Experts of a small language model.
Training: a variant of SOAP for the experts, 310M tokens, 9452 steps.
Below are experts of layer 5 (counted from 0) of a mixture-of-experts language model. Rows are named router (the router's row for the expert), gate (a neuron's input weights, with its number), up (a neuron's input weights, with its number), down (a neuron's output weights, with its number) and show model dimensions 64-127. Each number is 128 + 32 x the weight over its row's rms, rounded and kept within 0 to 255. Numbers have three digits each.
Before each expert's rows: "raises" lists some tokens whose logits its average output raises strongly, later layers aside. This comes from a sample of Wikipedia text that the model never trained on.

# expert 1
raises: "=", "-", "S", "Personal", "General", "M"
router:136088101104120110122090194179126139165134043164078158117141177151105135153137167165150147155140175150197110137152161161198074122126075128121112117086064154166115130180156109161193184099150112
gate0:137171169110145145115102082134078135121133164136125156140171145131128115058088159156161188104163158102160113142183142131181111141125134116179120179162183174196116156147125118105108094051129164
up0:117140131193127140128125153157155157157141114126125109073082079072102178132139121126110073084067068172081137126103107114134134126144150146085144162043153117126161087148153116125131140129167158
down0:112188191139137135151157120095081098096118142133155163164113110154113111119108074090149164156165144146200107176113176106159104111133102152118099163154151124191110096144073123150121152153134078
gate1:120069109142101121133153161121152112158123180166123184119122176089096108121142096155122132112118080110132106097136114150161151128131143143123149100144084119180147188095100146138097131164073119
up1:149157138156153086095137159131135133105121155153107098111120159089118085170187148135161124181134068046123162143144136158152162144190178145145130104124153150152135187110173094118107098145118122
down1:092178155138107088106118074141137127122122121140105122124117172145128105085167143136073153123169180111077204096194119132107108122122186113070084112191107187102127134094156098150158182092158182
gate2:069157134135092103147155143116113154145102154179151114103113097191088115144121142121160104109102109143090102121144101160148163091095143103186161089122105128110142169159117096143043159146158083
up2:139118155126138125142178148131121057149129132102158080121164116132103135149107163077095197162202101091134097115112121080155153147142171082170081094086112116165085079113131127168153117118108126
down2:053137133119128108107105142161092172126091100109144108167195125120133108075120173152098105139117135075137139142087112119158116129130131137123111132125101163128130039125171085160138099146092096
gate3:081145161181162102174147083202163085136151141156202182166135103148114119150128166188113169113157107119139096108083136112105104189174177099142150166093132156109128137143061106118127164139130124
up3:101191141138158121147108119167156094129149151115157138126150117137097121164183173229134143110124102113128172100119084164175127180174152174150156122136180111145142203146104150143169187145110092
down3:145168154128122119136123104144128105122166121174106159131141101136074109149106201172149102149142142094148085100096151135125114132101168140090138106107200120123157140075166150136119123135090138
gate4:127106105139137121153119166144093096157105184149131129080123104107109133128105079152151154123095120154117123159153076075142094092153099153100106142099085049106126109129118123132154108117158134
up4:113118180090134122138112146163151149108142092142093106194151141170183119088166169147003079139159145155126169128150182173122164208131157123164119109144149138120076117139129125140087172110079133
down4:173119145084160124138171123104152118110133187125141163144194080137113102063117139171124141100100143118125119183140163081134058129175101127165191165068130140109176125153140123111098118089161084
gate5:085171109131116084115147188120132152137159143149154168078101144153124098118097146120106119134149091141155127116181105073134085161196098115104130175120096104086105110135075132105151097123081146
up5:097091087182151111145145192127107114119124083144109129132147151116130132080165101138116094118139135125073139100143148165132063147192107177093146113160114132152147195151166109077121127130111143
down5:192167095178054136191184104085092117147083121199157077072121178173116087102096118087140105133075151082140171149131118136087090105134108125134100107130097110132152159092135128118141129145186128
gate6:164101145150148151125104149096184137159132089168150090150137133174116117100163174128126083175093124094098119070198095096109120154121099152127134097167098082046124102151123134152110166086144167
up6:142087087159163178137124067197093098101114133124183167117061106171072151083148094110181116093165085127116123138076097177108186125128108130096144122101130118167142102144153131132181134128122110
down6:113145142129101163152147159091085149072123123105106146150092100135145118169104121130080100137122163106130079143179159158137131128178147064197164117089152121131146147169154091118112117163131192
gate7:109175143143106104146138106139128105106157107178127156090138113094095190099129177143068105210167108105183123127158133147101181133113101129143145101160164105101135152157149166159056135151108074
up7:119156153128157139110151149080070098072139118115191105149129081142130169107153156170086117089102140128174134177143085075153061071129149094145145106134083138095135070077171084106123141105145168
down7:101148108116100114056116099103154147115091108117132111138060109117092169167115133103103165075122148109096101103143127046184101139098143091084112110167126122123135160142080151132159093090171149
gate8:125133115147111087105188151110136114104149133118053133119122137228137153109096156146168142135136128140096154180136134143122114092147138073160136091154145107111113118138113133143123140160117193
up8:160168117102105132111098100104122091202135148167154113096135103153196099119148143078113097144127111120059142129139138111144118096086110103173153107138085072135138131180109098112192194194133147
down8:124109122103125128104146132075133107113121070161137118123115187098077147138095092126168087153105084125124116145092156165121136110122131136092154082113106099106193089093106146122122161165148136
gate9:150084184135082145109077169119164091153134172128158147169132158134139178204150158143110072140125147123151126153136142146094127112172105136137133105114100105106052108098073116087075126112126169
up9:097127106183113066065189118146077157131135120139120074160092163128130046148146076163079196160089173168146171098102155062163118103146207104126071115131144144165191177141167145131105137180110130
down9:114149168135105107133138145163157101123178129191098121116083115103100159114125094149122097171103118104058131172104132146104102120133117099171143102128166059105102179115131127095146095137157171
gate10:161143119150117111187164135083153089131195121140169078116099153094141173126101132153193149150087159169238093080117114136169131182146081165087148146097117095151153153108117133110178117148184201
up10:108115085075190127189149125113116165084108142131177088128127057094095140133106080128119182114181091084141091156126125130130088163102097143137142093124122112179146149087141068141100111143146214
down10:125152186137139126140125034167090115063105170127192189092111117056154069147207159057104154163184128120130062190143084103104187089126185078120126144079159115086153158110147138125145110181166110
gate11:118091099176120092152090070162161128156047178093126153152144114082119134141153114103092165068132069110100076124121175145160165114109115107173099169121159097158180124129073141125130042097135079
up11:152084076139132206164181149185154116131101132152086095113153145090193113145109148076124116099090155147131103132179113128112152148137123137100161141074117157126191149138144090102115176157142177
down11:125176107200159116040131107104128111142111084165131166112159114114134153151153144142077076107119128135140097090098140131196128136146146127144134195097148173115039159154195135165115132133133129
gate12:138104149106156104158177180073146097150107095112147150154120134095080081130068086136132100163102106172117105100142112171116157153138210180147081102106122163058114132150121139091199147149113108
up12:122138115100179123139119145159163206113120119133140121125121203149095103101217104136105158134072095163120161138138156132117151108113105126174123142094161103181104103144116125057191119106139111
down12:035083146124121164122146155108139132190135156126128054109129147114156119158116139099143164165121133118081181098111092116148105164132107146189106141133137154161133092179153138081111119163090116
gate13:070089139076104170114073116167092146170110122111153153095152134104152072124179131109118147207167123123136101148151135095131129137108228125133075122126170086095100099141110133116132083084170110
up13:106110154091122125116118081123114111189109116127141120138136172079132156149230107076065139192122094065172094194102120076169153100126125136155106125099148140134093119158121201153133151078224165
down13:183147125160144130094068066159151125134156078121078103089113090144127161132101063186130135054102105157112111150096097063161165098097168130106081120120169092104125157108132086132137128147149120
gate14:160127141121081186130144119126123094115155105117159086140153128186072070099052124168096148176130131131172139191176189110137124097145128123153112153100071114109080162095100151144128142127159124
up14:082184068132185137100134106039089095151105181104146149116130144154214147190128165044107166100117147106121148121103060151135157128127139167113184049169136162195163085179118093098114112140122078
down14:186116185086120170095115091091107161092113167149098134164114140090143093119097099103082087147080112144157135102155064160190149129127099086181201115173115100164090098137113112144100129127131104
gate15:139138138098155129092131119037073158080135051052060126135180157133151137089136183167114089125143150187160133199095137141168093131132126141151135071093104173122087095124142165139129146102136105
up15:152112159167152169106156070168133147160132119153153139151152099098127156171117135048156159120140186125137110066119136121099094030115144129109096118117151058200127158098135092154097112088189101
down15:186153060074150131144140140128099160108110160152098162122089176089083111136086096151152141149163137081137140093115122121136156130144156125077096113049161119201136140102135138154068183122109156

# expert 2
raises: "s", " ", " |", ","
router:142120100130137120039140139139201182153124106139173186175120201140107202087122187099164195136147211142186126129115179110130160102114135133188139183134167072133146153158125122134119141119157159
gate0:104118165115154166102135102098114114124071146152107151148119124140158146142137056192156103126115117118091136143131125120147097077147121151108065127093195176106087141154105139134076120134102074
up0:130132125182152082145107112102101115118185078112216184100139126112121112050102136126055183131190169156148116157070141058148050149118194089149114164103058104111158128071114165174157154136126173
down0:054057129155096119144122163153143091125173122136092092164138093115152093097123139162127172088142142128190180179138067110121132151068144077133162111106156157117183135119102138155143074087155096
gate1:158186175102144099107120144128132119090138125122098139112062157100160135107095164152222151154165164145148113098117105170167110108084088145122146111142127149092122100131202131139078114073096085
up1:143069133175100138109019114080169137152127060113151107086118062078125126123107096141107137031122146113135154201120129167068116119130105064106154112160095113100151129094131104085112157086118153
down1:134113106146136143125138131111152159092136124120201103192159145133090113061174140167149111172105117171073131104159053198107166172154111050181156135191131113128148127174157116086128139128079107
gate2:167135122151058183090100070094181180138100095149039122112125127227119194141169132156136189127165119176075197114152124165116137125192088120160151105139118173109123141126062140117143077071062140
up2:179129159167134095113154095138168154151084136147111079104071146146165103158134098125142107159099095165132178163167087160133120112111088152159139072139115089079075159164104128110091091172137153
down2:066144119155137144128054121152179163126051077154212159144100142136179121117124129078140114112135101115119146117119126176106128096101121090096141100109156072111102128131126126124141122112083135
gate3:126089110108150123151105129112169144159089096111143114146035138114095179181210137145178136109169134087138093172125176129098149157192096125113145136153114097111200122128141078170123112163158128
up3:218122137172150128117139091073089128117110133147129077142128157192131131050101101141073096163118180156150125128116035131163085123098112179091136091108103129130145140114136147066085176115076110
down3:141101112105133110103169146109107165119112152159126135135103191147128207198189100117165187143099146130079069092108128163115093138132132157139180064134102107077164135129138096158100095150149115
gate4:132136176112159128137090139142117133130075137123166127121106070134110102105131131118169063142075158092095132136100165088117125117120100091148128159083168110096201089088104135063129159120111121
up4:097089094151107123164117120122139156144160165145101132144160140174131050114091149151105158117160101161154161108109112190119099188105110176158142060158180152147064172109140164209170125119126167
down4:096098092180116124165160148064176124112158078153140127089097085169111126181155141139086129105119178103092123109110142145125127124173129155111176173120148165145129144117129101116116125173142153
gate5:153165137106064186146117148071111099175166111094075142130076143055110136115116174154179142080133112122060112149101145168126116091097136143125104086169076111099071103096129161114084130177150130
up5:118124108144169081146103128090156125123111123183127134088100111150068162176124125174108117150133115063169155100125086113085112109158185097099144168086109101170089119119144108122129101129156093
down5:085166129138164164096148064161113159112105086166114101081080098114118135127186166120122181151174162098086167150186088115110079103138154152125130131105053064136100127069114128114137112117095105
gate6:127061110162097146062083182130195118158186093115101150126121130145093184127142132140146126144107153136100158165153145165146121118121145144166162115184158145087159119092076133111077086137095187
up6:161104084121104112112112080079173123143219101114149104120174130196159138043092149142105130109118071157165113086147117159138120138087156127109121153138127154093166119123089047213137093120157145
down6:124129171152075151109166123098098113125133098102184185138136114174114145118123112148128154158107102132106145182136116126101152184110174165139153209124156156125127168167104123127179151071124135
gate7:136177135189123122099135059135133156100150126150101135109081049064156102124139143105185164148179107185134101184142148116175109120178119136105143128117134124117062140098116107124115103144123094
up7:123097132103090145057104203112151108127104113125145199175069158214096110134153108147090113107112107157108153180106156141153067127100151088156107118178132155136206146112187124161178188143147091
down7:117095164164150104086188134161168067143156157103118136168127143156109122077129124140115068089127144114111181167127086116118084144135131154176158156160132130105079184118195136085093150161126102
gate8:053085101107118120131076086108139127140117076154090124140111132111177113112151101124136103141116096104142097103103103159210189097128152140131143176110113168149108171104096073116103076134144153
up8:123136148148163102075103084180176163106100136102162102130126143174147139163193190103087112080118145167143177096101122163115119128146136091101104111118121176147124147129092162139118112118113092
down8:134094108135138129179149106117171153183123131186128188140159032111123098142151136164077145106120122097134122111147128139115129141177170115112093086131091143101071118124115122130114103163092152
gate9:162133098120137175097135101108130060118076111123146081053125125130136152062160178143156127169199116128111118181131127156120079102112122130120142165102109064141162157165060088058064116159099115
up9:131167121103135130095107175163120152145080166112187088096103135108097146147189195087147144149124087135188190123099142145138101108117111158101072117089130071179164136216154045168142133154149101
down9:130159136131190119106089142167108124112159108203153113126090106092132210140173151159162106161130127114112127158097113089215170149098162218127152145105138081106108173126130176135153144101126160
gate10:116102087113124095154103198176111136044087083137155149106148120148089136068097101181124123166109147142103095127158142129099121143140116107167098120149099176139113171110103106136102179091141092
up10:160155120096117094106060173138134114125162111105136128132180089145182112179097141145121084179123192140145147174093166124117149152128127118131162141128139146141100165099065146155135097184180137
down10:094062130119093094118137132140129184096095131112114110202128130165178128170133115121136099178205136105111101135175092168149141161093090081149109098120097150134121104182227119161137146099066129
gate11:112087151133155166129139041125141145182171121010154137082104087138158159097086163118114097119076112114112121160094102199089142117140111136143106154142136160135114143200124121175153145128139166
up11:120083112139158105119104173203141132095085183144099111172108123119139091155180102115089193097137130186127127141149132050111126124086102120176125152051052131153089096115125128145088187145121154
down11:143157141064142178148132112094126149173124182129116161122047139124136099122160129078125147175100130097180134120125136085104145127171110081095094177179065048129110162131141165096136162089171119
gate12:138151136127179138133114126140229151128153153147120103156158138129156145106079127094151091109108087171148094129128162163131175159098095104101173052151115108086136086099065095140123061168123142
up12:099049098096071158142167137143100131122118114148124109147123080105081160106185150145093170153153179124147157093137088114129109161111132122122097145145147132146129146123144159104131150090132140
down12:124058112151136123087137112057163115122162083116147118142183074158186076160078170175111174089095106121095112093131073136138128148121139139108129111137149113170122118125092158109085119162151123
gate13:076152171153120177137121123141072153154119122145134088131083078143127173115135203159122163104083120106139125129136129090152104093138118133117128134111087142137158143116151130094181111088154053
up13:133146109143119059073129094146120115148077153143095104136152137110129085116122071070146127131102098111131124110106149114125150158129178125084138196097095105139089139168095143086092185194141157
down13:178109172153158137127108163122148185082118149123144141107100208120164145129117123094107154124134110122159124104123192140132132094180152178144135099124100162117136134166123115128075114113130141
gate14:193164199164151094171137139080148138092091158131095137175099177141160046137098107154158114095138134125109109131102085171112167121152187144088170088141113090166109113081149054186151133154183077
up14:162163138133158150173140124122092083204109102080100106029141139109136168111115157112084111150131125148137146123140140155115186102119163077152098158118097117184099120158176191090130126126148116
down14:099132091117117111132117138141110136122102096141141137115153093111165085155140144159128132136162068187134139153159102056157194119167131136101161143107125126130169101080127111130114144143156104
gate15:150184163138124108202175141183138154116091097184132093125164110127128085133095150122157204123135115155121150142114158141118127161145115119103090158168186120105123127137127150063176144082148124
up15:120192117124126054133167120118098178163076102181127106145124109188157098148145145111211201127135101155174103168085159133095121192092137148132174133128138114138094158096141176081195127119170111
down15:168168122154138115182134147098160138104081137161110129123164092166139187114113114136144133146073140155112065113143104137109143202106093125179124089131103151168139104102164151106123127128115104

# expert 0
raises: "s", ".", " "
router:151131104084086102078118156130141115119185154136106121145076189166146156134087176166126134116126155155144167143132140180132066073109146089131141106140135168156117171116154135153128141156163163
gate0:173147116153148156142130142137095183116156141140108051162121050182114146167087173133183196133119154093089119054122128138132098144134138200116085121129069126148153090145073132142133119087117143
up0:142102167101081105118120117147128133157156176142143162179107224119145121146121123134144136124143089146135152121128135121074192157114153077158172127113105118146096076152137121141107097180097161
down0:209194134139129101177066082079093174051156101114119105086100099073109119151115138068117130059126113080155165116096112128117113112136176097158118200115099147085132150110127153115079084148119164
gate1:084114164108107102137129153105150169128115084098092132151125124164118145124123100102068106128124123184195184169153106106108116160112158161139107157097086123152126117139166166123140125148137113
up1:133101114197127063093079103196165102148103119154172179130119139164132139136137080174089110127089150143140196149075083109161160110144102094145083110160094137156145139168172131074070137159110145
down1:135177124219151168068113113141109128173075046125122100183067096140097087124115135114109113137143128075174138076138146112126144188140154199106204118124126080166108104133131141099142106116113073
gate2:084089115097123018120112189090122122181126123076127102104141133094130161157133124153151093090105105102180148046137183160139155090084162151083164099106158121099116180108130091150178091140171127
up2:122132126099097097104163161135131160102084188117118197104102148139120066108117168108164164084115091132108144165085206116097140101131143095185196151053102158113114117121113104094124099178090167
down2:132177065108103173181092136070115138118102106176105171121128149144128079172092147151122061107158148118097045144137174175133137184122162115109150123118155141127179146175117100103099139130133109
gate3:149139158146125129135183100146069152095140130134136117236114097084085119163116150119131138149113165120157138163107168168132150124091167102083116128141113173114084152128122167122150172078130072
up3:100132130199114094162117159131153108110099136104135179127092091177158086103136112197110129138083078096107129189121136164154139121156091083093127113120168105139130196061108074148137131078125107
down3:125157108143127113162041131124122144119116113106132137132230139105154122146095106183086106095125130146167074149149112180138140120141103039142093173186166105184149123116196111132124118111122110
gate4:140120199044080133145106110127161153165146180106154143056162082070132154163157156142138123147140143158142072113094151175137142097065092095194114115141105084137107155101130138151139112119177153
up4:162134108173160128108112101146162085099126173083077122143116135152095172073104119076093134152090124078102145098167144068123148175138116153076090158133175133145071077143177152102155156146119118
down4:162153111132111112112115174133165041152175124117101130060128175151091131124152129144109149122117118156117134106121132106123121092158099096086140128075167082111134138136130131140123098171115154
gate5:133192142113130145083169119095128066145139122103047162142191105160141150137171120101156117166087168097134059063060146114074107113101181094147102120195107113166103178111077122165147191105137129
up5:092112102146162103093097111112148161155163119118185124143083174096123136110066139156160114146123152112114204182200155165124139118093095155115165102121114157091154112102139154091110096074194077
down5:144169106135142123097117103064108132109129106118154174087163142136127120152102142111098151149156135098086146107163165130106119127147116116150132147116145202178076131088113109166125151126157109
gate6:149072096080118135099113105133059149148167081077135137131067193160079114187187092144105170199112121111123094197104137143138130177140146116107066174122075169158097136169091151085169141124169151
up6:123190092113149182118175106099125140119059115141108122162098156125120123130106147094126130066155146141121099086082064216075174034113089130144120110101159162066127182166114137121108122075142123
down6:144117112130154130091136145154117116119081107162133060165191199173102068164150122118120125125076181144166138109140132177105103138144102196081168078133068123134136116175124114092101150144130125
gate7:193092153186101073063132139150155167132180107148115111115127147198124081104076112166129116186107157090154100110162099125098131111159149114132120071131123143171118159114158113131063094118132106
up7:125167122096091132066123140169195085130152118080143109096133144050114154134141139114145100137120154084121091133060115105115118175087176163120131130138114088112131130146142114101132105132177072
down7:133122079087141179086096102090207068120123127202141115195122132096112176090121113174173154058120132152078060132156076092148194119128163106119127139149125091129049123127163155011138122138108150
gate8:175130150130113119138175120076179107139178146098082116107155128121136149114151135090126085125138136110161210183102154177165133159139118123147152124157137171120145083151088150181148112071121093
up8:106145166114103135154075178130125168150129123133096059138153146134102113091129137135141122081077148161104146126126102136149057095106196085118191093117130177187055156126150157095095147172152160
down8:142098125174154131139122116133159150125061051147124083101116119136055152144117094114143133103178104188135144084119081077143129100095098117193128113141140097119099098146127107126140157151170140
gate9:159098118135121092138133065146158129104146124118113132134169147148134108144167134042119127125108140058167109071104113154142088135130095172077126124105137143122132128112110152153109131083142107
up9:131159106141147108134195137129080094127102094168162088157148060106147114105095143133145121148089160107089087081110152118075168097123122139082106118130134156089150146100159150106080146133102116
down9:106175141115112111068116208098090159149172141064123088120100138168116064174107106167116113113085105130092169098135120131174182133181106053124173171080121116130128118100101080102146110132125176
gate10:114144063128136174082181114108142151114152126103150131146108114119136143116111123126098140169137094177100175107099105132176144130171135057145179110112138163107131129123133130103063129164159143
up10:108135128146109161152170108150120157130091150073163152137167155114156142144072095161143143175133139161128060108164128144148119141161145123138092089224104186134116188143099171119161159148138152
down10:104161150096062141118111179101138141090118110166147114231120152092165143108094175124134127163133193135161132168115069153156126139125147141134151127144192122160146125114210075108151141161155133
gate11:175141104169114168098160164060072111112172143160086120152123096183135154128116126122131127132100144084119116181172141132086124095114146065186095134136084158115128131160131104147105182115121154
up11:134089151110147100142125126133122145167104185087136112141100089100165093082121110129214183108149127134150104132139158132147106162130086147135109155129119096158130139173092145171179142056118175
down11:124134124170185099148114132124064113130117095138113159131117117058180156088166145127184083147090123132121165099108065158203159095147131204132094115081134072155143137124122097119134113128119139
gate12:109117164094202119103110127143182129106102179047106125105080067080169139103089146126142127155130144151213132169138135075158163110135095107112151105209083131124126146135147094126132121126241116
up12:137136112132197117085114162164157132135060141070118129097114131128093159093100140148143115180100165088206116142138048091146183120183096144132176127197148087146075085164124103166096152155129160
down12:148140189119187120139118141122125169086064129108097060154157179148095163147146119120133111077149121133141158168171128125112139114161097151147152151180070126097094125118173118126124144121130134
gate13:090142104125101180083134119171110177128089144074103121151143120108196167089103115156145143118113130142096180115095116121226152120142062135195115197105129136115112137110157061147132112124113062
up13:191115050158084134125099123107118149125126125144135174122113122127120066152211151117098112168122156138132104107151142181071114138132172120057127093166177147129124109149125185150121106105130184
down13:206106166111117128132115119136154131164146170157149138136150177159144123127109117121119143145113160161102172128159081105123185125134171150102186168144148136146155075158084130096128137168142097
gate14:141130071125118169181130107169114116133145126166134070154081117123085132131132114075123170110168077107131130101147138183147161137116075124069120125088186142126093096137124173090132120109156148
up14:172174112183146119131128118109128129137141149103138176090210120130090157117161089178094121102155142128080133136171125131159133081189134101165145074107098092168177115134112124129161154128120099
down14:196124093162093103112116170150124142156122119104054135171102156120119151084105148169133172103103133186139147103138144153145081104161065078147151142162089090126137135099125150134110134189121119
gate15:076132128114116144114114082118118116162171140097090137105143109093140136118103167139168123202081107078070182202108075124123100142107123089110103154104140165148116081153157122086138094100056093
up15:154163133144208142174114176128125131165111126067136107151163107128183151117147163128142093109126122162103114139120101139148154149118162095119145193136078076119097076096111138115145165119115144
down15:136125143121149185107080116156133136145155129136150204178115136116092175136171152166150136094130117136117121124087192147107136049147092100155091173161128062165133148143022127066150076175161110

# expert 3
raises: "s", " |", " ", ".", ","
router:100085169163097130098099079137136094133126105126050169136083133150154141111080094150127151133220130158146207194153105203127166130109092094164113103129128117193101196180112173163166177116165126
gate0:169112137101086106182134097115149181111185086086105143213123093148093108171169157148176152184144104087107129095104103149122082151103142127141119133225083157134125154111095143141102176196069199
up0:220096117096106128141189102121105152129169119144148161100109145184126132128153125110171127122092101072174108137072103193175136152150102120141093144077196090155106177136129150100110201171086151
down0:138132150115099079104095155060082104146143086110139113161134118115112182125149143056151116102100101090186075152156072090104149087088126168148108080102140097097159138077130122163163067120164168
gate1:117152180181103098123182096127144133121142113072139132139178088145136162170070203162081201116065122162096210035178129129077130066107156068135138116113110104093130123070151127107167100110155083
up1:120083193150162114123197142136177142098141117083130157126154160140107094157121136141154138139078122122135183092105137166167128113107081106123090082135151108108068124132180135161146119137158077
down1:159147074127094169188140128146118195113069118128130141156122119158135128163083068104074163138139145177135119156148203130115111043114087142185098120125143112154191154127081099040157125121147141
gate2:152185115150075134139092097130090175164119154099150106102146145168154197128132124092145141151130169145130142110125112152120149122156145146164134092130128057143155098082153128137121140124092120
up2:132159145123113057167130126108106137134095174099124099121067100171134100169163141096111101149095120143122138141111123139147105094099146144138110201139160157118186075224119101131131125175140110
down2:097134116135095137136114120117115102159121115115174167119127139138145081124072168128155164124076092174072152156115147121129185085130088102120109168121155093106157089090180116089169111136054111
gate3:128138089161164138113143151159120106092119119176096203164168126058086139128149115120110126143173108146087161171147152132130114160163135090109125146093124147210141054172038187134076092107106134
up3:128202121124111082115117133086122136126130127125160117166105102164077166182168140102087122148124133112134136160150169107166117119133091104140173083142165105154116130123111187163132107123145188
down3:156176146115139208119148113164127101164142143179073112160143135059127127110159108128138121108152154128087119147146131134106108126129089152064103109121141139156139083118115133125120122153140135
gate4:108117103159096137090074161116177144139105151169118117128148124099152106138090112155209144173144160082130159120104118141131140107095144182129205158121188081125136166143118142080177082093125077
up4:135180170104151113170170124092088088168168120134113167081188078091132122120116119136114179128103122133161094110119180105099154147133063124176111171154145054144074151109141151162129104192159141
down4:175092131164159107165150107105130149104112115118123173109148122123205107076138128093136067137177151111200141098163075116144132147087176127176154129170166152107121153130119078116144125143165084
gate5:125123117126145115115142114135064155126137138162166080120130099085210187169146077133052179148098077146163082134129166129119137106150105066136097154089098070152135106160039145162109155143115183
up5:148082167162156163145152167108179134118097149083109119102077130110140127155131114136162103134132136142124100150077142117140114140127100116085142101118080096144089162146211156068178176111089172
down5:130143104073077106172195075125148154125149136157187129139155153123186154098161129127177136123142058162163064118134188150135149132093151128112094089115131131171137142158098147175211118125173120
gate6:128064168168184134114137088093112124174143122176121170085096161126125075101207094122195078181084151114148181109099100117102163104160144114117084082111136120159104086127129067124105135097121121
up6:150136130123128113097136125104120101099140097124156115173094128117148114137122150109145100154111151173138062153154103115144130120133129151184165114097173077202131217184131148157135151081106134
down6:116119155083124127121113150142114189133213099183130128100148112118112127155153117117093152120081194117142133132161096144134226126095080146183147104120088107075144126131163129097097115091116140
gate7:159153146149109195195124121180186179164143159148113140112105175135193164074138158148131133118126120190161141126161128085109087155111184097144169107145155126141086133104128096105144137180135130
up7:115144146158104143139073126148138122128132116106102144128118132106168112171106120099163168123139140114153148148131111125049112124162152134125130099113139111141140126077151120041124124200151122
down7:134151181121129151108151123091109139098106116138148185193070083150125125144132065083161169134117112164139124134043161061140130068137119138096078127120115172064148123137109171090162097148157127
gate8:097132104119131119128069116120143112117122111118091119109178132164166068106075088140116087173146132107081105128107143135161131155174153119131111098153116105158106118146157131142156122162157112
up8:122191145115167095148160118142150177134099112066167149089130111113141122154121166120120074140171075105143139079123150066117132131099141128074126097181133127122142098145098094131128155120150076
down8:130100173130223118165133165062090062108096087141101155120070113145144157081135107115122110149120138130120113124147114149054090110076138150134144106118121121186141112145106141134128139189169109
gate9:114116141092170119130143161127185127117200133145068149168093061111148077122130140136132143098182068121124141144192156160162061135108129104103100098152130193114150129180140115122196148141108083
up9:080115131135130173162130119186137191128180195121090139137107080155085129082119099082117139115224077174097102124148209129190110126109128175159118099130156140102137169131137116115104137077114160
down9:080113171118158149141160094148132163115135120150135127094127176107118144158120155131159147134137154121160128132131103134130132071120132206126145169160158142091138154160106094095177112171164072
gate10:150156161095133123094116088122158142128163108104096071091116133113138157161118156181126115091134133145084085131084135154133151119164199126155159143059123134154122126080117146119173102154141075
up10:165171130140104127126089113125109109135115098139137165165117110146097115118148118125073084148107132075146138101111172174187066071113148164079094185154082135170127116149199146133092120142119146
down10:126111153162137192070145111173125091146100195086060103096071083118172171182179094143094139126127175146086144128110105110121120115100131135157123154160162181102156149136161141118127143124129138
gate11:094118078123115130136126126057167008139148147088096178154132097131157145135070076208125146111166156176098110093140104098178122166104153116111115116110111081109138176128093162141162138107114119
up11:128112055087107142113142118094154101127087110114126125136142121144116117145159074164132132123140049130095088131098141140145123176094153089140098140077162106125125109109090160127132166139075126
down11:116118139109080091144148156138162199065148135136190088138086102155104125149123144085095127148096131109143113126155153116130080129124079089109120131126142150147117102139134143151085098170158120
gate12:196166157112105094119126135109117185111163069148069120161105161135066111169160133144091132135172113171146144140089133116119120141098077184101128136192110132151102184178101124112057094108161132
up12:173059112153058147117069093071158175167172161137141106153183144053067135154136096184122104110163112139163130181134133145108157147148106187125080110075146103105158097109097059113084131072124162
down12:124177084135125175078197094113211136092133155110129154156111095096116118126111158170123142179047112090138158106112089153100169150082083104127124139131178136116139116139114078082132076161150170
gate13:201103139131106192120112092151137152127124133193161084090125074100065094158085097103171100125142126195144144121135109094083120131123130128130146200080087142120167124103128148155106100137114156
up13:142171162177142170059069130111173133164127168154189146102088143112115137156112080153145119127132068164120147174137125095128139141123153146107199174166137113175104095118141181133110099168161153
down13:141109200127061118133149125126122246101124138133117123128129136107221144112124187113102188176182138101130188136138141115128094150100096134135052157135156094128108103095175131077148174118093102
gate14:094122136160110149146188180116170090084100207131106161101105155109123141136116019145111105130135094099156147114094063185129090164159128101113135109161120093141129107180119142111116181116143081
up14:130123145133175160138161100101141120086092185131094107105136184173164112058162138072161076114220070147150116126076146142104074129180131148158144141243202075090123106131157147108107126110129132
down14:106055129091149092106139121073152139087155175114084116101135124121093146100096100101191107138092093131130132074134069160108115091106123075137129145203057148123095166175115111142058179072144158
gate15:070118171128129092121160088136142112136129136150121157183111169194120135165096143062126125098105131111192113113122155137115103094128148109156096118080078102157086137083074137113194179139093144
up15:183084122101103144154105162096138148168143141088081072146110177095095136103126147194138140137135124128113121125090180110116185111141141128152053114134158121109130105085089133153186138159146121
down15:133059146064055112124140158133141102091150103084148166091148145064125150115157153151158163120143185145150086077210102015120125095158119161151060127092107091184173140184152117116096109108091185